{"num_hidden_layers": 9, "hidden_size": 224, "n_experts": 96, "experts_per_token": 4, "d_expert": 96, "d_shared_expert": 0, "hidden_act": "swiglu", "moe_layers": [0, 2, 4, 6, 8], "router_score": "sigmoid", "normalize_top_k": true, "routed_scale": 2.0, "balance_loss": 0.00055, "balance_bias": true, "init_std_router": 0.0169, "lr_router": 0.0018, "num_attention_heads": 3, "num_key_value_heads": 1, "head_dim": 64, "vocab_size": 32768, "norm": "rmsnorm", "norm_place": "pre", "norm_eps": 1e-05, "positions": "rope", "rope_theta": 10000.0, "rope_fraction": 1.0, "qk_norm": true, "attn_scale": 0.125, "tie_word_embeddings": false, "parallel_block": false, "init": "trunc", "init_std_qkv": 0.0334, "init_std_o": 0.0334, "init_std_up": 0.0334, "init_std_down": 0.0, "optimizer": "muon_variant", "learning_rate": 0.00638, "lr_mult_o": 2.0, "beta1": 0.95, "lr_head": 0.00874, "warmup_steps": 69, "schedule": "wsd", "decay_fraction": 0.73, "decay_shape": "sqrt", "final_lr_fraction": 0.02, "batch_tokens": 131072, "max_seq_len": 512, "doc_mask": true, "train_tokens": 544900000, "max_steps": 4158, "dataset": "wikipedia_en"}
Below are experts of layer 6 (counted from 0) of a mixture-of-experts language model. Rows are named down (a neuron's output weights, with its number) and show model dimensions 0-223. Each number is 500 + 25 x the weight over its row's rms, rounded and kept within 0 to 999. Numbers have three digits each.
Before each expert's rows: "comes before" lists some tokens at least twice as common just after its tokens as in all text. This comes from a sample of Wikipedia text that the model never trained on. Tokens count by the router's weight.

# expert 30
comes before: " to", " that", " by", " as", " the", " in"
down0:462561502458531525504507466528497510512486436445469482487479533502530474493511470533512518474503499521497541487500455481501498507517492461478509502527462505496547483489496452458522491527471490539507495540550441481471503522488493501524492457486486546493478501525499446524493504492497483481482469469460526551505532512487521453532419492544489479495525488499499521470522510477482492531528491522484523488537435485482509482497483471489505510490483479494496509474505556464513491517494530486494473500489502477510486482517493540530479531518564492495512477475515540487509485485526489480517499506516449503524527491482501515520481482520472495485497471468525515486519541520510480524517

# expert 76
comes before: " the", " a", " his", " this", " its", " he"
down1:497524496485506503483463498505494532492491528487469506539502487497489530502438511546515511525450516513474488524513503529498475495517500523536491498562525498480494486514529526484459507537528493508512524462507498475502486493528523498545495507493511498529426516486544524464511515486525488479496537551495527492500524528489486456445525497542462479533503472509532541552493548516521485462499505523486530476522515520478511493511508523511518521509500515549476513450524505518504501512517484487467508495489517503561512515452518554487483477545500459509460498467454504513488488499457446520505506495492507497528540484503506453479516511498539483494555476525496500482500557498499525487550

# expert 89
comes before: " the", " his", " a", " this", " its", " which"
down1:510491472492501487484503488505505531492511498517442547479529525431519521517503538494500476464522472467484482528484467528501519478491527536514475514495507465521520547480491499474520473488507534484503485499504489478524468498519539480445492508520509446555455453520513485475449499486503483537532482484532477549483484505460478506470514516512527485517524519523510482507457452496479473520564511460495482517497521512454534533507442534490495514502496512483494487544482482516535532507506499530512459493528475495537473493478501540508488486488514461471511513487513465517522482516487517477492493495538524521497544520484479491547470471498524524514500471521493491481505491558462501463458

# expert 19
comes before: " the", " be", " a", " his", " their", " her"
down3:517480526494482501473461507445495428503524489484542486491542504486470494518527477493506488498509509500497487497461487481481504506469481482557491489480511477481506459490534526489489500457523476471486464498503486432495466488532528517529535525503491490535519526522514487535510524533521508552494519530515521513489473479478486533516507523533561476492539492500459481448503520499491495506507539492478516436492469536517517484526499526487500509472487452507506551509515493438464472469499489496490457496501514483531497471488466550486502544490527480531538511508520530506489482502557521518476484517481498445515516505514485496571488517489534490528510504521513516456499519483483523476509

# expert 6
comes before: "\n", " |", " ", " ==", " Votes", " %"
down2:453524486502479536503496537487532513498484496506506473483510493506527544501533489513548505497503521465506523529526528487497496518501490471503470463517533551521507495525538522439484506492527482480505545523499450462487539509483509530498501506480484449538516495530508501528469521495501452466493511496494506493476548509485506526495464525501501529493502480484508520513473493490466520522499518495499472516525466500485520489458495526451487547539506493551539502455506507529488499470470496461472558471488494525485499459497505464549489540460529549472477453463474462525499475544500492489519511493452468467541489486474516513463488478497503476516488532553503523493450480481518487505480

# expert 53
comes before: " the", " a", " his", " other", " its", " their"
down1:488518479503487525529510506538531523522450482536517470467492509441527512521489535428490479551500481551504515483483537523541457510534505504542496467493522525516491553494509482504515491446485523493488464447472521505476503500486481503487472494467511528551472488511475494485521480480518478487478509490541508493502505495537514533479520457486480533503494480464526478492473517481474480444474544483460472477503538494478483504505467463527528504456494470480512490492510513510456498544494520487518532507525487442486481487503491490494508499511501509492535499527485482482516456508525482518488537531474535482510509470493562472519509497552534510496517464512516513474461513477503477488539

# expert 8
comes before: "|", "-", "\n", " —;", " 0;", ";"
down2:522563486510465494523477469478504512509531556506446491501506514500484540438491527508470544493521519488497506476507521520493519510527472481518490509508523515491479518518533522489511471491529516467503550499527514498455519460520464515531521480507521508496517482515525447518529502534485470528529460479483486488483515482465499515474432524468520510549520521513515500511521535522512499499486499534476474484504462517521481516539537499515538484516530523534504494467489524512456477491534535478479506506457493481547503525495447495469495519540522473494481477531494499548458483532502520527534482537524468529505478504521499480511471492499463508491498523524473450521490546503460488553519

# expert 63
comes before: " of", " to", " in", " for", " and", " with"
down1:484500533526554485509535513504519475493484501514485489520490492501467515474517465506466500554481502490469526514457524513522492552455473519485485481509526507452447507454518462488483454494505513436497477531497529502527488518525533523508451509496511493459482516466458558532513525475507512487535500520504491514506509511513492472499483509487411532541465518543519484511507490502453485493491491526496522492454502475497482498498521483490516524485549464535511522516467504492534467472478498483526541510528527517511476463486463472462539516483525498465500514492494491491465520500533496507498485471516522521545499461566522469532480489524523497502501503486497447485483505495527508516494

# expert 50
comes before: " the", " a", " his", " office", " Born:", " birth:"
down2:543499486497521556511531546500514477489500551544514460509498498491471476468524514481524483481517532499501496489475519521467446484488493492524517531490525490533506494503524555528522500519508483485488498526515492529524488466520499513527523458510483496495483486526505525473493477512535478493502515491507517446458452532481513499524485535481550480489510511467492513472519477465499505529476477527535501502506494505482469488523458529471504520501483489478537472470576512508512493535499532482500487522494469530485473518506543486479519518527519474508498502495493486524494490468530526469494479487548530488492494554538525466510469517484469546522478554530537521470405538494491481505476

# expert 69
comes before: " ", "\n", " 0", " —", " 1", " 2"
down1:457506507490482521498514490448491521553519481526491490480510529468469497497433497462532505503464515532519517520485502479540516507517473521504512452522479497410517522463471467465494488474484485494531476488499495480526462472542502519483528551515526490511494525475485514531501507479515516509460443484497475513513500468483499503498494522481495494496511497527466545504463473519486487521461516535480498511539513539490507503521509504554454484501508478532525523506476479483476481515479513498514471514516503472500481478485491522475527514532532518509504513475526522480521480463475517559464499502476516512501476516500495481445525514468476499440518518529523533525528472508485422547497

# expert 59
comes before: " 0", " 1", " 2", " 3", " 7", " 6"
down0:469459452481479510521459488496497493495461558464495486526512438487488499504510482499512509493474450466502464529455466512543498514483515475503497535471515480497505484518491525489506480536515498497509565482466492522488479497480521482491480482483446454535443491541497501463473517499481462496464500508497502480489478495498506497489503491534513476498504545503467445438537501485530470499498534495501548486507512514483515479559498515446519552530502491517510499479431533491529468531503554492523482514533482501476501483499501520498465493502517531490537535502507494487502524498517525506526544487492522485494519499491466479508517534494483503496504518510490506571538502486492531490443

# expert 57
comes before: " |", " /", " were", " or", " age", " population"
down1:457504485525515505474516471497540561523499476489505501510519499468478499462501485471491514515503542497501553479530460478484467510479495495493477503534480445537487476466492464493461561535481445511481481478429506452486482550496483482465502499491537526485493535477537510459505464512546549497538441495492502478446492467483518498509496511494497526532495517502475536509523514476463506477535522467513516512502525502502485515494481475470469506565521488508458510467472485465497505479506503473501502510510555515499502502481505528490509511487526503477499516530517480451502514517535487537493507514471541456491505511459549483495500494522527484507520481487524503508528498526460463497497

# expert 32
comes before: " by", " to", " in", " as", " on", " with"
down1:450520525478503470506546513503499516498485478486475458534466522492462426532504500530503470486465506510484508515522503510490515481510448538519512532492506512488510490485496487490516496519528537500512509483485498468512496498499488513499482532493479443480496510490518548461531502544485518497527521470503541442513523483523485466512492528525509484480469495455536491478519535487475519531528500509518518514503508548542492491480521558537543521474520507486481466459480493538479497523507524498509534539522518511492509450470500494467487496513557505498508484497436508488528494532435501505521529444474536477533486530518500487503509528470510507551468485499543483489532474529490458518485

# expert 29
comes before: "\n", " The", " He", " In", "The", "In"
down4:518505509508461499529523509510514483544504475485497483459501521525497504513518516492464496507519493519473514518541476535485448464495499505480507475460469470469488514517486508489530510520469526443522515513518439513508508520476494512495485513468514508478543494519505495530490537486476531498510527472490485509505483477555491509525525523515514545439550541513443498472512537492522496521497538504460505521496492503510499504478552517515525512524573502496502520513502554479468530485498493480520499479462512524519463458484486532526484485533474531450464541501480482542485472512498524519522463504467545561499467518490519515495523501518494501490482496524558480506533478481468494556508

# expert 78
comes before: "'s", " was", " and", " is", ",", "."
down0:496463527545476494518545501526541524495469496510452504523511474489492449500503523484513508486489464511520520442499462497500513471544482518547523513530464512535491496534496489522488478486509526512518477581509509481500476499497497478517531532461549500522487496469539487517476516485506477460514481497490523495490526481500510537501494480491530500444478497468517476489507537501512499510503536464491484500451486478545506502447497451466498485505518500513491504510468516463498511473511543506543519498473467477441507485507513461533503503497522510508489465508540530499514502539484484516493548515438510536543472444507473527472481513485504554515481494501493486454503534510505464468525

# expert 81
comes before: " he", " the", " it", " they", " she", " was"
down0:516490486531504517503493511494519538513518498495457456472513529507567470489501533513454516485485505474461493495524530524539506540536504463512503525515475542505504522496481519456497498510490514476496505503492511448502491543514481515471520470490517502503492456500508522511506510505532482508508544500535481511485495532499548529470488531520503480530500518499526486541449517496445520478497503477465489530530487509486458465514508469509513547535481500458510492499488521502498531475529470518508482453495531530525576535523476512508518472482445511510541483458482456489494466485499536505499481490480510472523522505476550466505494502519464484493446455478514548496478507484505568525498

# expert 60
comes before: " ", "\n", " 0", " 1", " —", " 2"
down1:520520534474545477530506501497499514518488490497514462499513537485486506505555501500502504495500471461514522466501492437491475463528503523477497461491549548493473498511500480533502508502546582480483512488499510492512480525543506512453462503515529552504502555518521481478501472496489560474503509490510505517488529503452524567493547459445498501535487475541518480494503484479506501496456502480501500469485472545445506487468503492503485549488449499485437528529494509527505468471526515521477478491505489506520509503481514485524460485526497494497552485500480479518456522489476522521477540489508502463498511516478524477486486533491487505504457500497528486489467525479504512533487

# expert 9
comes before: " and", " of", " in", ".", "s,", "s."
down5:512503471530528524521519511492554540495503516487515513465464510513540502492476545481545504506524511537515471479406480504496492501496521486494480491504516469510511482470485450513500497515477520504529541473481453477492467493485483531488527445480497492511487508528478530475480495482479453469481495483474517494478487498524508560476507523466492552513521505527476520410536504503510558494508503535560515521477517531502487529474474485494496499513474470514517483484496519466468534503524499484460494545514477452517495517520475493493499530479503495478445521548501500522479487484514497473509480516544506502493523549500466535477504531472502516529498505452520502501478479491489487499462

# expert 88
comes before: " of", " in", " and", " was", ".", " is"
down1:499474502521535500529503466509505508493497532454462448506517492525459549521503503503471501499504495474489491504523481474549522488475529494474493502533522528474509487516533512538513500486502471524423502536533477489499502534496548502506427540507464521495472492465501488516494518524490467502510491521480469523480521467481497524481485535463545481531519529495476465455503508447515488553499496529527453498519452509516463522484486531489500469485447524492532522502487464506487439489468491490492438501493460494510491473515471460535540508505511485491495493512492532477471501473458509486518472524504507523525456550493500475502501513479501513464508466512500465492498489458493470512519

# expert 15
comes before: " |", ",", " –", ";", " as", " (born"
down0:493467530484519496495481501495494483488475492534478503485487495487490533466500503548511480527485537494489498467501495499416495524519476519523503452511516482540480510498539476467493487499491463524529517511524490453472519525518398497473542485480488464511510498509510531516502478520500515493505514432503494559466502503502508469478537461515490513517479491502499513547531475499483511490519507491496534478497497456464521529490520517522474501475495509475489540491545498474499503500502469502490498491526464475454532528471495521497509534515526498504518503496506496460464471488517492504533508496502441452502467510427499509498469456488514453525436467493494541516481479466496538481518

# expert 21
comes before: " the", " to", " in", " by", " a", " on"
down0:454533513505471515543512462568530452553482481487493484513529511505489497482474521524511469518468523467491494487522526496455497535530492481496473473527497487506471514505520477492520490545482485479494498493501521500542494485443508493519517528478495485484494506530491484510499463501509516504505468489513465497486471473510471487491483563474470501435483515499517472451482489490461486534529530440524544501531463439507479457476523506499498539522510477483488493494490520537489471491485492507511524497493497516491470506457496471503511531546488517546463528519498533503492514531503492492528513509529501499504530462598492448509520516486484500540553491480495523489511491497482468490497

# expert 24
comes before: " |", ";", " /", " –", "\n ", " Racing"
down0:464517519508517472525521512497515492510462434501462462500509484513516479504514479511507511519516502476473514490495546499518473536460534467444537493537484490483520498522536521506515511502515503493461477471469540473503478475530480467548574532489495506487501526495484493527487486496508493470510517500466517484478454513537504473492481480470488518519441524488499506529487476568506494483486504514510511512474474478463457517495465476469487512507526514528494515425550537475540516549468473515463455527507542454494491497534516500521523513479563512509496503488507496503498519483486534518498494506484543470477531499519508519535457496497471490489495496488551509507500556506490498484501

# expert 95
comes before: " and", " which", " but", " including", " with", " who"
down0:525501528496511448510491535515489496479475508449466447484507503507490441531498529447511504540486464475539480514525527487516544467469455500479502505471511525497480489510495447527492487478510489501473514491512484509481544492495473502491549488506485484453495500503487528479527479469461498514484486463497559501544453485489476558517494509544468524455510511462444502508489495499467513504532485493531503542544473506481498469462474479514494505513471511462500446521459482485527509476522555498516492500493506499490510495490510451486453468542516478496499484542493489516542499545447508475483473502468526543524496491481504504517496478463498495512473495480506518491528480479534504483502

# expert 14
comes before: " and", " in", ".", ",", ")", " to"
down2:510504531486485493492526491519523557521424534456532509511490522504524476474518477525529508546499493512495519513483546520497477480521469479469500472526457506441540504507495530502505475501485471490495524549482463496500496469515569484486489554492499489522508471451504475462538479526489491505511505495442525498497479503513502490538484481570512534476487507469508491514493510526481528466517492465501508490499477523465491499501498499500476480490483494455490518451486490509524465525496494454482480533496498482449461420502511478496544509507529464499499473513500452483484518480543539476481473515525516492496472496491502532504504524493462481518500451504482512539527483469514508535502

# expert 79
comes before: "\n", " The", " He", " In", " It", " This"
down3:536492493451502518496473464507502566474482536531468524490469479490505523501461496512493472486535512475515535467511473500535505498461504508481523460490538473442496537522446518511519502502501504483516441460525528556501466501522475497523470472459508491488493494495518488460498478524507546548479488487573513514520495542512529527499510500510512478564532504463499469553520525457534512508509508505484517480502535519439480520509491476491498533510510498500522506508543480490481494504508489532471499478546494501542565492511531505501530516498478486512486501476487504506470523460504478510527527453540475507505480508521497480531519499536473482506508459518488471501503520505472505512533

# expert 45
comes before: "|", "-", "\n", "|---|---|---|---|---|", "|---|---|---|---|---|---|", "|---|---|---|"
down2:479501501491482467467498490490484496499516528501508460475479502479485534513511502490524505506506470513506475540533479484503501477540479499531508464488477531491469500500484507481505461450466469492475487483532470552505487510507517497474482503535533484491506452513485497478497507519499503514541493478492477507479532516537515522490480502531473515477549505479530510499542485496461504474501516457493486508508507570550471481436479491489446506519477540525519477444540537493511511488495475502495479493487485496503485507484547476483534502473486482460429501472464529525494470539494527527518452496519442502544451485497495487553453508478468540498492508484448498544537497464496490512481

# expert 20
comes before: " of", " and", " in", " were", " are", " to"
down0:466507491549509494495496473531519530484511466530459513490510502501543507541516447543486497510462532510457450477546511510463489495526550507466482542474490514478504473516498498475508508545489493497495518497469460504504466499516536490542501519488483491485513470492484514483507461465535466492490520511495466481529516516528496500491525487551493479496510516467479514421490492482491504507478534471497502486493480460543484485433519516506468553473534511495494499478470468501487528502518493486481501499511464545515460498486484498534513508469473525510494472514478483508534471536513497489484487538521532436473509425479489478536480491506541479526514452488487522498481479489512456485483

# expert 11
comes before: " a", " the", " he", " also", " been", " not"
down1:517508518484487459536499509549512522532531522493484499530480513473509514545485492497534512508538478536544536494453474536496480504464533466496555496511559466461480504479487474522520484453496499522532463524529501507510503485518492540505513498491516550486451540515513461491485526514519488502487565492521493504500466509499514459489458461514551551518478466482518487452517487492510515473537517519517465506525514483467505518500479501547477498516487468530489481461467504502515514499510524505511523512475506508466482523510486517523524465484519524489520510507509493477514491470478470463504508526523554467510524484512485523473493517465513508546514542459462484541469570481505501498496